config = dict(
    num_hidden_layers=10,
    balance_loss=0.00208,
    balance_bias=False,
    norm_eps=1e-06,
    max_steps=10100,
)
Below are experts of layer 4 (counted from 0) of a mixture-of-experts language model. Rows are named router (the router's row for the expert), up (a neuron's input weights, with its number), down (a neuron's output weights, with its number) and show model dimensions 0-127. Each number is 500 + 40 x the weight over its row's rms, rounded and kept within 0 to 999. Numbers have three digits each.
Before each expert's rows: a language model's description of what the expert responds to; "comes after" lists some tokens at least twice as common just before its tokens as in all text. This comes from a sample of Wikipedia text that the model never trained on. Tokens count by the router's weight.

# expert 45
It responds to: Section headers and table breaks. Line breaks and pipes after section headings or table headers, plus heading words like Career, History, Personal life, Bibliography.
comes after: "==", "===", " ==", "\n", " ===", "===="
router:509579540483475522517500501518521536496516442514507514455494495465466477456507535518476521542490515541477521590538465514464453465475578493447569495515555490545499474470453450537583521484485455534484549525460439424492455444467492492430463559522560542494457572481529491475538542572538467475525544531531542467504486496537462452546517429480466510527602475489486551516516445596568455526583
up0:472564494461527441506446453459555474502505494534415526429511515481543579445531471525515477455543588456493589512535551494525528528515478514504488529452495447518534478439420495540452480505439535512516467554567482586433550490547571495455485512541415463514530524464443479435535511521538468485509448548540451491459544533497515478523531478529526519524499528464535521450512476485520561478594
down0:551562538482537542446493522447551520494549551502498484447476484601427557410492438481464512540534506556509453496416490537498493483501504555442487496470521482511530520511529493505522483521478488516547472535454487450472547501515464495478540480561463500493508543526511492599556516478412499540541565461550475498507602465501464455487508468457526501419415493549459475547458402488512445499467
up1:424483420517411457454472494463453533473473511575572427485538535479553475453517527548480508448589564554541451495467516545491493499498497515541476504557484552498495522422461543560507503530510433473432447551591486545556438471481513505486528503420478499531487534537483483469558488529492564500527549529515492545482564548507475478439526446489544539518524526485461485505425498469514472474444
down1:456402577521482505481473460489497542514516503496482445517505523524484542542548545512536503546513528527506559498484505512525522569422503465603523457502497500561497544495543482512536490546463441479459483486464492485530443417451557513473568595582537469501457552443502584534544467534542501454456479532458486527535519483533470482444585471429551524524546467512546534485492574517463561491499

# expert 9
It responds to: Numbers and quantifiers. Spelled-out counts and quantity words before a noun, such as two, three, several, same, more, few.
comes after: " the", " a", " tw", " The", " for", " multip"
router:487564518473560464512501516524486520576521478525504475477523417472562515498458441523484499467500570506562445494475496404514496542507446520496555500512569495540481482510507570489574467528475493482508521526471516505539535493517476598531454428527474468574522465575487439493452486473486510497466464526450520547464482512538431580540498455515439426448577483564510536466515514443511492588568
up1:519525456535487500475511495524498411531564482455508487491509475418454420488494485435567501502480517565528432472514484489622541521498508534472495544580460472454460556535515523509461550460522525447520470535438547455507509468513563472523476458428440516476518477502498438583492507494467523496566492542513456453427479522391442508515528561489513524501487581456466516536486504489545543459464
down1:543483435530490499515482460442456552494477455491588499530467509497579494549486469518474503482559521542564492486441503546513559528508484411494503448538503526466417525484533531466479492492485600529526460484446445499580535412548566514454508518544518482481563514529469496511489501466455555521481505478454514551571507532493520446507556520478480583555456476572541475409536462465553499554492
up2:485560539427472424477519526421491531472489488487513515527569524523426483509437475484470479516474530489498542537611562504533504497510498475491442366521554584492512516566521493501572512516541451521510450465481484410434488496468557547536517506475518472445442489527463551444426500503441444500516471505542506575468467495472535498444456516471544454474554527535470484526485548502527528479480
down2:524468466518471504586440547526459466506475546483522436486503520487532516428457552451446484503505506512541521464505460470504486412551532515484542475490491514420474505503484525541521500524424463527449509424493411553472513616478474525532466474493502535498457465561484529425512441530549556446500522496478422479420466489521522549568548447500516414479525510483440522470435531535504531501439

# expert 47
It responds to: Academic name starts. First pieces of institution, degree and place names after of or the, such as Ar(ts), Techn(ology), Do(ctor), Instit.
comes after: " of", " the", " and", " in", " a", " University"
router:516576478448475507468509535402526516535501590437541524396477484423479456505480511484547537564542457540479543526538472446472550455533530452530455488474548509441517502493470499526484531549519528421497538538470505531470502487514475445505462442467518585477543504481501399563542510517590483479578422581483524492509517503507514506473466509487483527541423533563504533527515504534503488528539
up5:497540474494541560512556494503567475496499550520495507533532460484487473525509466494496492489466523558521444431526521507581512521464485501408515513556537587488407551519477546442470366532529461480495447493588547514488520476498531526447605475504475495547534490557515494539504503510538459514502457456513544458479494586550457465482432440470521458489470567525545453507517558470499527552510
down5:540477499497548392454468582494596468504492550463460520527484506543435529478519418495479509588493510429544547457544575484504547520617509478470545477458523531495523513492489518492539549479494483497486451463529517456468556520479449460497489425491474470395468489443506545538502494514441411536533518545498554504544469514503555509455491527480532537504496514458525531568549463520518535546482
up6:536492498478457561438556541563458500517468457540472469523572517541492584505498539537475478491540465517454483567513488570527498456432495445448422476546509489464473476471533463472503527508537496488485542500490484501498509471524622522522504495481432517493501472487494498527574513423497497508541428562526501497527543476454567562572513576550528540549565564447520539492434444553538480439530
down6:514489529501582451493490519441460533500415518565508454556478530517565475492478485456498542495457484428515533508507533511495464556499503537475534409536521523447511530454496500509493538513523494554446468451462459590419466511477552412487483502462587457490564475519415457526446517470516469514578477462439446486503530474441556525498511528537426479529534518491457434497542502497584490450508

# expert 12
It responds to: Biology term onsets. First pieces of lowercase scientific words in taxonomy and anatomy text, such as gen(us), ant(ennal), Sc(arabaeidae), dis(ease).
comes after: "us", "-", "a", " the", ":", "ae"
router:478476490525486527402468443428567451438520543447420505535520454464511524500505516454475526514539554508490454439434485486515530484570537536449521540573552497463495526552437477416507513483479436451509486453426580517515516458570476472520562525438506455464503484439516476496484510465525474499482584468436496491541477539510580504508499447584527510480548516510480535494518481571556511520506
up1:489478422447501401430494477520532470513464512493523493484486463420556523504556447570508516513547420542547525497489488528609495528462563506542580505416471545498508532543502541518418465461440496489562496542423526452497525495503473525486536518467485516579482514502430530458521466499460469464427547534547451542484517504497463533554534541502543530491502522500470472501512514524480472574415
down1:433604551534476449572449508463457509412503487483558507536486588521485488442418561520464504448515460466465536474508462446466512479488450499492526484550491581457481422450569406513556492495477504447472514522556479510454480511475465494481529545491502467463446445554500541524516428523499506492500463492462528551486529544433456538531504539477501466540494442517420507471502562504559477532494
up2:515478476508575480499494458470525534579486493518470529473476521403533494427520460499474547526444535508511431461529468475567491505435496561469448466517463491540508488514479476510518470507434565551566541556593479484514562443504509522487510538565486547538457453442533541448467557476487471482480518472505445463544500468540477495499450519521507566568461574454484482412515458553510608497523
down2:459488581442497476475584447524526554446459499530493562509540546503584496398564509482420465512553470475499480488549468481486457530449546486514538518540501510478479502538481514522468500460522431507532477486502515587530522456539509494508487479505443487522589514526484480496550556532530502446549556507476587499541418452467549500597483530476458492495498476462473530431525570467480551560540

# expert 18
It responds to: Everyday verb stems. Stems of common verbs and nouns split after an initial letter in narrative or review prose, such as sp-awned, ke-eps, th-ink.
comes after: " w", " s", " h", " sh", " t", " b"
router:494511507550490474510448543517501526413496527538511418517541499407523436486569534433471473548530531474599483470404525520574543507487513521518482553571509518528539524466459554531478524467506480475577534547529549518475484517515540521491405529472544524559527459518533473448460532429475587494454497468466482565500528468511468539503499570544446514485522490568538549469467504499508551551507
up4:526475455482462475480485523514569506458496456476482550586528511473536452479485447470493515494533539442547566562571463486552524484512546575475520440457532516544544580523553464475485501487453525425483504499434521491434465544457546478493542527525405557524476471549575428436511492494571499501454509514540479418484456479437522494483430555480493496557552511517512467530482466577531492520476
down4:454501525538464524570509493487476537503541410522494447526429604538475525580471466521478529452479512507491507488463493478530488518546536490540528480460569493484529536466534583463481537559452492440507474520499499502551489447534521501465522539510522478434460483518380484508548422458467524510460479478511536530608484434440451559415487499498510494467489506554507487468506600531544452504531
up5:427481552499413490498471524466426559450489527461554434531469503451484507507457498532486519606516499537492507511500455517512442439462467507526503511541561541587542530501458464401479489514518540472496444489522403428432439465550481488447469563470474542517456578508489468533514524471501448422524527501563493478521504518544488486528445517490513457417466546506469527521537556504496457490482
down5:511551550464521522517518496549491406576490516540477509484529516492473481490590541538564506484555487543558572536533514493434463524509536516520555471575538559591502467415471573453494568499436487470490498518524515471459473413497519559506478484519584475492467488500534524478482488484419547474506524480446521504558450426444468476506589534481483454530522492427507445545512499488494459518482

# expert 30
It responds to: Word-initial Latinate stems. First pieces of words after an article, mainly cont, imp, com, Sup, Pro, as in contribution, impact, Supporting, Fame.
comes after: " the", " The", " a", "'s", " Best", " \"The"
router:489509503470467430464468524453519543460526533549513514391521555500472462506581527521546569559500468530533522540534501519487434482471524496560528456499560558467537502492446496478548579445560437431525557550423470515568509473551520495525430478404476520457547473548519402480570484535517512505541469539502501498485467500528466458511483543526431534484448497522456460515523469484520514497554
up5:472447522449502505453548498495476557444526542525586501477589461499528505492438456453523536432495423489486463553487505461443576442453586496497471491500464517521503515545452486589492514455556484468502578493496527556523485464562498557480470482486476594449401454383464454459522522527477515443494532525413495514472486525503453522503535505494542496555504484519498489445476494490507495481489
down5:513490475481523509527488483537509491512556460447465476551516500398607469454471469474460455536466544462495488469486594485526491504408504533445501441476497487518498542493518546536481437553471519459449523475508463461452503460465505528496477477539456463533473414484490537444432529439493463524515496488586508464454533413373515539490564445480543517519527448552546532472495434491509531506489
up6:413452501539478480462469450501448485498523516463561531561483484494498544488455482455457527520417534553463582540561480471478548507474429452454424501511443509537404443508506447501538483468518481522564501512443513554526510536564532487505409483493498515424493520475516540534519462521486455559408490505585510555491484536461469488523443535597509534467510515513480469529559479562508492476476
down6:568437475523497563461461504502533405551497486545468552521465472535396530445533578484575492526453551534515494523515534556502403557503521496452540488530532536511534499470513479513494544546517396453510498507564468476547444532459488539500410554469473505448500535530491530520572514451549527489540497506568495525499498543523544501420551514475496441525511423506462500500464440493527470524504

# expert 37
It responds to: Role and rank descriptors. Words after "was", "is" or "became" naming a rank or role, such as "the defending champion", "first", "Australian", "Best".
comes after: " was", " as", " is", " the", " became", "),"
router:484498540488566532488537482535525485570494464523439524481569507480486599542465498505531503549414535522533527487439469495485447521459532486557554473438521501435502505442481433506559476592439492542535440543598474577464508510540466492593529410527523492482536570585469511463416498482539506466498526456527552486499539476532521448459482533463501473490488541488473515465507496474467482514495
up5:480528449519546500569553430518515513515521517529475526463509507481488526522474587518384533550528581478495510487477452573458489549533539464463466509483494523485473467474447530526501439454534466538495504525464524509484525460598510454500515449472518578517445549462473437470528523535501478553525506549431526479505454481524545491500546420528477518484531490504600466450389546465568552530510
down5:509440531515458489414453571463503431530454563507474573447543510487461476469462481448518428485467563509486498427459459469453533538466461511543506491467536464451471515514399549489458530527450498493534461470505505458561543507562506532445488486405508470561497452493521566540489491515517448438492466493529552501445514572507507503486490494467573579477544482510523445537574506525529493432485
up6:463460533525520459456524519466498484517481491465462468502497421459555527428402493513536484480503556525512531520544449570481534548498514553453557557554504432509505507593526547382497422503516495480461411425515468521440489532565432562520465537529492504496525526452515531475503528476461508537501498525501523497491532571544548518491511539533510502522487515523454437591546476417505507484454
down6:549536405540572451507481482513500588510525509516469485496526516533424559539465435531512447588523490451474545429513488474499499479418502499523521503503478464538459472509467482555447470459539529411503522482576462521469484494487543491485487509460549544588445523512431480472573519499524468517435545442497489506530462485496402490547539465557468522526557451544467504483484486553522476504413

# expert 62
It responds to: Line breaks after headers. Line breaks, mostly right after an article's title and its short description line, and between list items or before section headings.
comes after: " =", "\n", ")", ".", " also==", "3)"
router:457510540554512468516509477535464562423555468491470560499522515533471477514466558539564502478429475541467504479521462485494503553432567546562547544441430473519512435530438492494525500452502506515512500538441543473489507498469600447555514528450543527527519549539472573477573521427532462521479490456496509431527439442520521541505543514487569522472439509523506413477539476421529498506552
up0:502459480505462461413513532462509515503533625553505517427482460549471546617526437546475575543512479476436471485474486467527491471535449480473481509539511550463554499541455457449470495528469543504536498511498483485490529508514456531490496531454523519464433484542496510479501414514474499477465522524481591520538446488482580464396585495474522490476554416460472546481521457493502482461539
down0:487457563533482496551509522451522515538441597584474444475476512556474489456500530392517569595482518395465438538458487478519510485492492437417473489516554500513530559550449527413470475585518487505545477493536522525476465521468509482467519509461496494511460495464412501504476502489498537455454512465458511462530472488519506466484541509490549478446559437478427532548535509565505531510529
up1:496494472497528480483472505469468533479415449492443459487541537486580509474454419536565494531499483440522540569613548504426416475514470460470489495503472491516433478539493556528533478529549547474483454499515456501541461512502524536515517502489514468442573472547470504481552531528486501576502445519554508526432543457564537526542507552395542571517532572459469500466522489493436541509509
down1:479504456456521553451534469482453482556528563511477494583497496474519536441440499497456489532505545541502454505462445496458448473528499434484581554500415476454532515522541537505500489527530449568546475457491435412441490488413512496517512475412477550473539478501510534509485558495522457458438470547554493545523555480512546527424526487475450458587529475527469433460550490555481472485538

# expert 51
It responds to: Verb onset pieces. First piece of a verb after was, to or a subject, such as pl(anning), b(uried), gradu(ated), expl(ained).
comes after: " was", " to", " were", " and", " is", " he"
router:547531485497457510488460524552492538484546504527425492492526543457461441490605528454494526533510508483592494520454535540538573465569508467538448472527504513526539554469437543548503456528481518491544499494583542501432468528469514504488425510548563433510530495546535553491480533455501577474504565517445480574549583478467488453507500573560453554484486502486521463544511511526436512559467
up1:471488524540495494492487548443535479524561487552531543528504484445482547503429477520549518489486526482497552500529391543497435472487466426485562450467531538378461533501505451456540491545483547492515471527518529559475469541454477466508488399565515531456496561482474515519538510526533441541547427545592495451524499511478544544472570496444486517522525561520524442553465523553454504496457
down1:474420529485555503503459597488550505470543575490495516569485497543482460462487421521563522493482433541453568553496535516488450509419438500536538543558466484496513506521472576494459487411527518534474466551554506523463471412522481589523530520487447464409503492624537527449482494500541546490510499468462532500513503444526522477484517505513469531535536483480516493489464429513458514540497
up2:490509507476472506555549516467472521537478448397441497494517433545439509497466453496450475559461536492484456564551518554501489458485480461497520494482450524545502544515522489503409524475485505549482488539504498509468514455510534529577564474541467495441551541507525534518487450565569498418480490545552512510480449587548489465456561575503479509577552462452571438467502501569545549543460
down2:500522521519509497390476566463470396503481519506456520520559514406551486480535601523473460453476498495449493522457453423580524526533459515527489535537539433525540490537523502523458476502489448461438543458470472501490420517478521535466512494483524472450520558458543537500478539504423463458453506459551492495520492494551511534493504461530525442450514426491575537541456539498566582504510